Experts of a small language model: 75.6M parameters, 697M tokens.
Below are experts of layer 3 (counted from 0) of a mixture-of-experts language model. Rows are named router (the router's row for the expert), down (a neuron's output weights, with its number) and show model dimensions 0-255. Each number is 500 + 50 x the weight over its row's rms, rounded and kept within 0 to 999. Numbers have three digits each.
After each expert's rows: a language model's description of what the expert responds to; "comes before" lists some tokens at least twice as common just after its tokens as in all text. This comes from a sample of Wikipedia text that the model never trained on. Tokens count by the router's weight.

# expert 8
router:520442480538479411502506497519558488477516474566592459535546515488528353609425580480473639457460557498472457501466558554460468545364452491586475536502498453510502423468593519560494602582441548577550538441460591529515496497458492531588503516358493476444462536445551473430394550460473529490468518456509510564493506492525505481589602436481561428446451439557489531479418531424471398547454561549493538450537595481481488385482486498537449446579446462482548424533490502459541502466509534577509556531489454500457561544507495494562525527574486442554522450558532422536537460518487499504436470497490562563505548552514486477552502520412441446533499474558527507461467537534458524438543515476515543530553574537548512519591519517518353494459496396514503454449536502566504399510563550
down0:543399509537461549427440591579427520478526458524507521525535533592568490514508507378482599459606515430486493543423486439499320556506478529397515476575545443603546403508583480527524537483488539541523626475525484450498476505454540476482498523529486397458489543545469434577472537515585466521542609475516558545527555460412532391451520508483500526508457580464486579427487483502449469531530530516446526527471521468451533530507441592486459551480476529444474554533528483551612448525425440434506491495500484523563561515467563497601498450481522417531542426497523492517474494562520447540546412541571533462529526585549521447554547563462508474517542556620504461492529404487497498535577478549425416514424502598475535484528559512488594428549414514520516509531492488550560524515530471
Infinitive to, modals
comes before: " be", " the", " have", " not", " a", "°N"

# expert 17
router:479505469544537418488514435467611437499476480523534495463519499391472478548395543509417604460475479487485415480472504496502503525491514560543461634478482429536527533475504522509519632513488445459520525550464530564468479542507521571520528503444541476440450484429548496454512514457515534337475493477438510547503504528450592600518523457452496487446453475534517504478478488506490479415474500541470673548483497505446534447486522441478508462542454513504495382625547502514542481441502488518479516557469461526428500526538520470528527529581437398480537469634566421522529398506506515648471481445488501509516556471511494459596563509489415430518509463616478531409520485562506522515569491513504592461536524429453584416501480451472369522436504374497552454440513456593527473523540519
down1:413503483574413515455407489531574571502612499568515477479525491398490557515561471593493538438495522476538481561477458445469497489448504431492563477448450401569491475484498551491520531487445466523492509481482485460492492578461507523522431473592540582485506496505426491423444577509511602562434490441516515458520431505527532479562510493448445423453452509499418572484448539501550528548502506482439466508607485537562429594511405435545440452577538451552565490508488474412420584511484565505527568492559511526582495539451523502442540483449533539468533425527647493504458416462531458531506426493473414559393406523470488516422446535480528395529433476569465538564441430521533548511557465464432479452457469588444518502477495567459437510463510354509448576479493569412513571476519424
Digits inside numbers
comes before: " |", "8", "7", "9", "6", "0"

# expert 32
router:530469440480489474564450447461548437490527433478557486437509507442550493551450572569466556496512450525541474486379542604566492554484482462537489599440540464486465497569532560576476611599483531577571539499466546517421536470538600527477500470493485414477440507531528477401467435435512579480488493499441511497471545524485517554550556496506526483493484492534538550485513519480512426556530508552355509526539504469469565495535505535467445435527543530525462283614543426493576534510498459533462529458432465510388541502518574473526537485544523399497524455594519472597491464478496544566551533377523538505548504448477496484541477487478447535516490509576470537518532505513467488405546520479515602524521566447450524527561529454557384534507460397624612465414535464549498474474533545
down0:472511469449472502504492447538461503555509380573515499572532555537496518426552569565535457471507497482545451571552464493495547547580546489426470589492521447454504554465414504510549592490435428438463477435551444530537515539537507409550560412450481435539539473489593547504475559494569528507508431577525449481461440549529602509429445548421497569459533502451509467467438434559487485481586519487535559552479449505547467519464586506539370557507454523366429510556541524424542475425496473497405477465448523504491641500468453471467472561482523549501421621467581489475521534542441432545528523491372475515454539399568452509459589569492544530511503503545507582523463472497522452451424482557483485593549535441509607485467442535446542493445543475472447528557539527463471472539411595
Middle number digits
comes before: "0", "1", "2", "5", "4", "6"

# expert 10
router:458442399535407382563475467461547492480548520530508472459527575448563446537435552504432569424471513488538535542458509483485510529496481478580561577538516493405522549468504596531539558508421436452530610515499521624497439555559526511537585463449672457462428542463556438391446482410529532409499421450495522559421507493555608515584529427431535464459452534534565498476492503451469461450473479545493539412544521509495560470513544495484508445592445466482526478611600459494574471426487509572466486498452491552465530521585551478537475544505472462490436441607524485548545482551407530562466506511525547525595599501528482473548541467494421468470456494576493595538515469577424471472539479469466484519524577495432501516554509451571460492428450454574510479490475496539502504541470556
down1:483470411460571518508472554519540537451479521505510440521480507549459541538535539475458465441426439452512620513612430577537457477538455515529386419602530454443558462568517561496542543510549530532501516601588451496460576497459520511580467413506496492441532442488487590530512425401509530504513475552481519493527469564400468492390520504417499556517517502528493480500522512503480455507509492494514588441452417516603540565500411467511568522546437394529565458590467489505365639527534490497592398520479438494537494482511490507575488482494554521476537482491408552473520440515521486525526581522400450500542584508480465439524482490524599411542486464507588555558496524497526538556518563480550474527430392453553421471526475494604498423479401484511484483469540536512420550597451529
Numbers and counts
comes before: "0", "1", "2", "9", "5", "3"

# expert 37
router:471505541553529478541521387508560481427508465504547510481564464437482519500457472506523573445391438493519450569449454505462439478387568527520495524421548498490537468532530509536470532622458475453488572489431551500512550466549533497493593549552582444486496545508515423483448511449542514479370521462457467519482539561429540533529620477500566439494425457491584471433347528432346377496594524573512532467623498545512556413468531495453468448573448524463587480515562486489567576450445553546444515568422482520464534478480563485502582523516468490556530480538478500552504480570512511488564419539448508522558512622532420503571550451495503495509462395546558476485462490497474538439556489472453475473503547436577506498557594414516467519492535495473489494478516436510594466578441524
down0:625482559536422462467495508574446504481606501582475519479396494522519475545534460584547465493473572491518463571494466613551488472593482447572550493418492592434539478444480538474516486502535438500538457552453522493519572498583538493494602505540435485473590423577565574502520484389457429577536457534484528426548500488552491482497548510472536450523437437441612456527494436468418377519444478509507521476521506509536437463500461497513481504398601487535514468473537474541499529472461595544460538473570462463570372466519599411587578523544503535577483577394420506470478470439497542428540512536511501497536551478538411466514550557465490527504500545470375432538442472414544529492468441514467509574491537400464429400526504460516474493575486519473523569492549490526416497489519508
Prepositions after verbs
comes before: " the", " a", " his", " their", " her", " to"